config = dict(
    n_layer=9,
    d_model=256,
    n_experts=192,
    experts_per_token=4,
    d_expert=64,
    d_shared_expert=256,
    activation='gelu',
    moe_layers=[0, 1, 2, 3, 4, 5, 6, 7, 8],
    router_score='sigmoid',
    normalize_top_k=True,
    routed_scale=2.0,
    balance_loss=0.00845,
    balance_bias=False,
    router_cosine_scale=10.0,
    router_bias=True,
    shared_expert_gate=True,
    init_std_router=0.0142,
    lr_router=0.00143,
    n_head=4,
    n_kv_head=4,
    head_dim=64,
    vocab_size=32000,
    norm='layernorm',
    norm_place='pre',
    norm_eps=1e-05,
    positions='rope',
    rope_base=10000.0,
    rope_fraction=0.25,
    qk_norm=False,
    attn_scale=0.125,
    tie_embeddings=False,
    parallel_block=True,
    extras=['capped logits'],
    init='trunc',
    init_std_qkv=0.0299,
    init_std_o=0.00705,
    init_std_up=0.0299,
    init_std_down=0.00353,
    optimizer='ademamix',
    lr=0.00056,
    beta1=0.9,
    weight_decay=1.1,
    lr_head=0.00648,
    grad_clip=2.0,
    warmup_steps=505,
    schedule='wsd',
    decay_fraction=0.672,
    decay_shape='sqrt',
    final_lr_fraction=0.0,
    batch_tokens=131072,
    seq_len=256,
    doc_mask=True,
    train_tokens=620400000,
    steps=4734,
    dataset='wikipedia_en',
)
Below are experts of layer 2 (counted from 0) of a mixture-of-experts language model. Rows are named router (the router's row for the expert), up (a neuron's input weights, with its number), down (a neuron's output weights, with its number) and show model dimensions 0-255. Each number is 500 + 25 x the weight over its row's rms, rounded and kept within 0 to 999. Numbers have three digits each.
Before each expert's rows: a language model's description of what the expert responds to. This comes from a sample of Wikipedia text that the model never trained on.

# expert 5
According and table pipes. The word According/according at a sentence start before "to", plus table cell pipes in sports rosters and assorted mid-sentence verbs like need, found.
router:445515502515513480509499541493471494466500485506548507501493522491462509499497483535516480485522493542482488520494478517435485473496480489510541480485500467520517543527487488511496525486552516491541489475533508519510477468455553511499460434520520500546469481472461519511464518540466474450506499528505476546470474535511492486473497434521481483507479529484474512532492508522532495464461495509532486532496508537486484523489542486503505470479434507501518474523498501501548521528532525497513510492467507503495534509484476464492514535507496543466508495496502489511525486462554456491491502472439496506491506506500523475483529488495532487477530501534527458499500485517490478530493488511544520479524511514470464485449518458505530500501512484507519493511465510538502544543476517
up0:483499505491495481519492490513494514483543502490523514509504476480513503519538442507514494494522565534478514498514511432497513488476465454487497499465505535516485467491506506442502520531494544499516498495544494507520504525459483527524480479515507498462459491485496516484524478509510451524530483530509491477522518525499483491508517460481498497496511506525516515527522528477515524511493532509514527477503502495487518474528447511509543536459527513494491449518492452509485524479465460517492488527482468456471471496502450491513532573501507500488520490495455513462501545546502516542488500486516433463480528499495476571493492451494481515510491519512487533468494549489548538511516481472507486478468486494478495480557481454488517487536475527477479465544499497506503467469480507
down0:537468508483477480530499452490506504513459468516475509490489516508485511472575443502496482516506473533539481520524518528480484518468486469494508489527461495485488520529516483467498532493481500492504510528506492521505506467527494454476508494533499523498505495492488496521533529542479521478491472486460511490497509524501510469445476529520498520522522500511493451492515540500478483482502489509542555492527478521527515523498441521550507442475520544482459531481500492476536543494522505491484486496532492517522538463553535548512492532523512424525481506490522492451512495493495482505500486504516475511505472453487497484494531558536470492494509550530485490475473478479531516500529506476478483476526542505551481529489477492499509443479512512486489437498477499507482509491467478

# expert 47
Institution and group nouns. Heads of organization or place names such as University, County, District, Museum, Group, and the word family, plus table column headers.
router:509515480505477488499521462471523492516562473508523510501535499519452494472497525550548498529502512523498506568482477508477483520477502465517536505491486453523539575499484472509510498470527523494543493515501456488529504491545534510487508505531488484490466485486451541527450528522506460540489520483512480483556492509506509528489525448523467452512516493495486521544512529506508501462449506506505521508461490534479501521451541493508483471499469528505520479507513464518507516535486505521520474526498493485490517504525482522487493516501486518466508468515524434525506479486515479509455518491495528443499492526522529461542509494510502503491513491512498513515507510543471454534502496569501505486517504510467465475454525506487512474510509540460480482522499495495531527531503524
up0:559488451525449491495516513530523516527547516467453533525498492512470508503469513528493531511508481522512536501524480508467524554515494486497484530445498512520546474498469476505500441476467544525504506457484485481514464470507518531514495534516509478505505475524467520509496481531519485543501482500505522539475494526494480528528491512502461537509503506547533516528511483462478535493501551531496534476479500539464500468516474472456479530452519495486506528505473499547512495482446495471520492496499504501497532463479531549538486486497492496506492513488520513535493450497455477478499505528541478489507469481451533496487518528497494508495499433516500534528498481520523501491538484516527506434479536497479474487495505472450518508494517530502457490513489493519500494477475512
down0:494492496489530479512480513505522487531502512507493506549503521517523466489492473510477530466489463526512519478486479463527487514492539530506458516487477488502526535458505502523520482506491482518493477457474536511500490505504540502519525488520505492464471494478509491487487430465449521505513523518473510531516443480510480520561490528505517487517502527501488487479488508459513487496534501522503491481521510480511489494512516502480527501502499510493510507533465507461454533485527513508509504475493469506479478502545424518504496511514529517501517519559524501533494496480468472478561510495500512533508489475508552520499468485524466447555462447548442460580479464529508462464495538490501501494485479506498514455515521529486444512508485494490477531487502489501484539532553494

# expert 42
Table cell separators. Pipe characters separating cells in Markdown tables, especially after a cell's contents such as figures, titles, or headers.
router:474532513475484489540484471483462549505511469505538481466514535503466512482482506528531464510516535517491503478498480507524498502474502464520530460492475483529497503501484476494528486524528534515463495465519523510503526528492576518509511493538505490488489510465460516504486458522513472486464506496479514473503523531497494503465480486523466477488558508479502516497512498531564485487499521538569470491508511504506549518543501470509457450513471520452553500517481470478478554487515505515513484476496508459443465501511517509513512503500518543518506440509494501532503498514527453531475492503531466500521486538494501506506515453509487483488553487511512476466515521495528430486487489507506499462504515524481494477470488485486554505486486498462537477510516463476522497493466538
up0:503497502545493494498504520490515536442497509472474498516525478505526508529489469526496465492475515471475538522485531511500513533546502525480492505475506525507502492514493496412497465473512522503550516489474491535482477490427469527492491494464478498476508520506513545526495455488529486494503512508496494509494510506478505485513471529490495530513515475512535501463523516488500491499523484515497515511503529542470514478451531554481499488505541518497497515521507546491508488499460451448524530536525501495518464496507472476478492522520516508495521516480478544497466520522470521499531446526528478474485551505485542523513469483512496527462521528492493523506539461449516523495477526487538492490480498451499482498525449482442525435487476494518463478505514500528459523440467498
down0:521507452537479492479546503504518502491481472511561469507506493473439525524465485452475516470494526497505520530493550507481558540523507520483495497499472538507470490512543518534518466512466479527481479501507502517498478515470490549502553531468530458488531488492470492450494498495506510519511474464531505505493487499524491481536494502520496513487498504507488533516439520473498479474513486457491537509497457503540515517510513550511457468461537514521487494532505514501480505484509494477538519471525510505494484475512534511532559502546500467477509496479440512445482513511488499490479468505505535515464488519498493485523486523530490523464495494506491499499480526504559461498473534446489475513480497452509495481549524543448498496527507498487455519508517465475534506494493516

# expert 63
Colons in sports infoboxes. Colons, semicolons, commas and prepositions in sports and results text, such as Conference:, times like 0:54, See also, and "with" in game summaries.
router:451483486480526491477503515470504470468474473508512452554511504483452462512486512488537528503497474499467490500514485528460477475456508464502516497489479522506527528505519496506528479504544523509524493470525502494524503488494489509490460487507513507534505503482479519549497521515505495499479492548452509503510472483535471511506538454436485480487522500444514506469520499473486516454503508537530489489487547484506495538448479481532535485529460484482532500530461456503544508515492514539522498493475523542501511503480511498522502531521491552486484448543490489543536434497521514501499549489456522493500487492481546491510510517465554493525539499510499495496455518503481471512495537480533504536491497486490481482460535500509517527469512497509466484508489469548539513497482552
up0:489516492498499465530533506507528513482492492550500535500491444503512506474481490496564502489513512467487497501485483488519496516477512520482524470491447513516448519492506492518520511505497474546488501482496508496493509503546505486474485530518525528532474452497444496530496496491511466538471494531476459520477522495518495530499529497518503515550483489541503493508501526488493491467508525502550484494516491430510446509490453454546501472518463501541528534519534478516509524472497472479490482469502424488532506513455555482514472552476506568476478503523509512484497424486560481500502516475471496487461465498497546509498515492491531461475495469561503468524509509506477486533493513492502487506515534487485463500481509463502479519527501505500512487534514474508516525497500473
down0:484519489522514504499464531437474476530483494493463463502545490500474515551500514523527468504504518500520488464458516503450483502517478506525512521487523487516492524498500489516530487524502497485518447469488512490514505490485525476498539478474477511464478526494529487529479459518433487508520523470515513490491551477501510496511505497481463478530520533490476461566467525501482509504495492529495460491512463504518519539504511512480512521503496515531473493503537547519484484495535436498487486510546483505498523542525460493503551462454508487504492492496532490474504495488503485466510440564494497485521512467530532554482489470542496507479521525523516487524504522536537477484522474479519518465472504532520502501493507499494542473441466492561510493528494486487437493513541498

# expert 4
Event and action verbs. Past participles and verbs of action after was, were or to, such as ordered, built, killed, sold, opened, discovered.
router:488518520460511473531541470492522507517514461482501512520528518486501459494503494510499472502478542511447488513514497521475471475469537489511507474445473458583477453500494522503538470510526498522479493502525495518520518486484524510481491494540543480503495475475427491488521463459539506493494512489520497524514496501504497515520517497497468519577508485528504510508549522491544494473499484509500463445537509459475555492510470471526501518487509519506523496541513502430472525474511517480500537487484464468504493500432525505499522497515510536453516500496476501517502476509516511485514530503530522484499518526490488502472460507495528492518515494524452496448522514456484515501539532538484507489487498515452515488500469481492554482478500531531503465545495475479524497489462489
up0:483528504501504507514519531465551484521488466489545529531546460499470453522518479490529505530507478493448500522502486508457449524484514512489508502508483473475469497477499540491544473491462452465494497488532490493494498525498484487500501495514471514517527445489474470504462547501549509491548455534457468530516494472512489538561495565464472503505508513483510498502529519519505494529505466521490470540502502481516511483532524525518480506496463534457470533494488491492491511469531581540504527489501484460468534511480495517520524475512468498494454507455496506528488489541466490500487494513489511503488490559512502471532498496517531531519516496485509490451494475476504498488475497522532506449505479557476511489461507487527479495509509515504515468489503518537471511469469482
down0:518454490526489503532471476524511462518474483494517492519478523506481509518485484493514489495527496488457488528506480478508511434507496510499552511503517504518500442527517489555520514518512497551497511503526530482538427487514508504540458516528509515479515510469515512482546547481493463474468539520464517474531491507498482497479492495459544481540520461528431535497505516490488515513530490502477530540496456516511512476468550497452507487538485524527505528453491515476507491477464501453475512503478477479482480523490489512492484444470510472462504522509490501548483461501481479546505477494478528519497518527519479500514489537489487503515508445535470504524510479498539457517488538509493507474471493524508509464486553524556475486464524478494497486532525499486506526481505474

# expert 55
Punctuation at phrase ends. Punctuation closing a phrase or sentence, such as periods, commas and opening parentheses, plus some table pipes.
router:511505544535515504502501516531500518495522472495484591494519494492476507492476485494475465519495485510488528496531502495529484514430512462514525456475493475512523505500499483478494474472496546499537517490511521527440498463490527485517541519502493509466481548508470513496503478523553484515467480510503507504509519527506479538554467495519486491483517452521489501461541535502532486482498512525488492516477524501508542556487556481467513452507497503447504504499506461503489498516499482506518500514469499449476439535484541485494518526526471538524485527504493496531485507513536456507514493533500478501491516533513535512499494447454469490477545503520493483496505478495488486458481490440555485486478488531480518471442477524493531466498528523510474468516481507511477521513478497
up1:500499529480516507523490488460518511491520497490486490504502532492520501508467440502460512554518506486504508526505478521450507514537484486493499536520501552511497517506472487510483449502473493471477540491508465527509538508478484516484513503459531503506490459469458479493505463516503498479519513507504531520478525550476504511526550466523477532483544525507511524451523532503462437483510511545503493491503528523474502491476470519495550487498527523497504507531458500551481516497486528494532533466452435503473508512493505481529500512526516512475442507488444499519468522554478507472537538471544481482501514507490500544510488498499538495472531448483498515504496525461551510472464548492485492496512498517494527471502537495455491468468502527495489502534480465535486504524471527
down1:502452527505498528505484515523496464490487494494502504509504557500504468512498531543530529517507496500505481514495490505493526477492466492484519534514481492515505529504506494507510534468487511470510528508506492528508512508485462478489505507524481456484504505493466498477500465496503502506508494545472520513507494502506492524499507448511451447490463484512472457474510573483505492509501530501512475486491500532514468489479521510550560474491482511472518496661467478505469472532499505535472517481501506467481526512494515529509506499490502510474505508480505492488449524467509472506470504539483514422531471508487482520526419510498477485465538480483521505502531458470531510500481490540528507487483505509502514487483490494527462509499528493507490496514494482524508470532521557

# expert 37
Table cell separators. Pipe separators inside wiki tables, often after empty cells or numbers, in election results, filmographies and data lists.
router:495511514461482500523497478450437476483487469515550496473510517499451492501483446525543465523487523513476486489533485465568515486469456477512506474493473460520520524486499499499503492527535528490462493465556544530509543492446543519491522547525499487507486511511454497515490479473509478511474483518466521479497522540487488510460508492496460469505552498471506514491524510536530493471500514524536424500496511535492502536528511458493466451487480524465522504516499503475457546506497466516502484495484498471479507512515501504512531520507469544516514445503489497521536477502523454528471493485503507508539487528523507487534508465529490487498518485496478454441523508532503465529493504495490513495525532492474488469470485501490532478478492497498488456491515483499486516512467510
up2:495497535484499514496520483492530477462512468488468509519535503492539479486477460534511465501483488485452481509520486544462472533494523512482537497472462538548510470494518494480509483474482511523522540493493523563495520531500470543507497482484488484530519519450447513527556493523515444518516505517507484557464518499486516474490507526499500494514477511543470533444512549478532524516456542503491500495493520503469494487492470456512500477502501499512471529544527465488487499505512511487531531523524511482519490450452481502487528513498494508457493547490502465557494474524527488444518468483500501441477510511476507485515450517498503465480530536514494546532515506503513529470511528530545521475471485479474501477500475483506490541472478532496497479506498507482509497462470492
down2:468522500506483510490499489492460502483492504460516500511510547494502544488527472504547508538481500500501517504526478517525494517449562483521480517456501515521470523498472490508507490525518467495508559500482552517486502489462506514509491485517504484472445550489525470493516447482552489493487474495501480527468538506548506503461479477489477502479475472477532478501526512475529462492488569538499509473509509483501491499520492463482477501484511533494506449519496525492510519506480475445486535519473505498495498515534523516548501482551506534491468464470495476518524504546527535489479489514490498479495499511526516477568478521499532532485491465501556483481481522514536501507511483496466552471478530504499532492488492494480468558494492506452551492499476517422510478510482512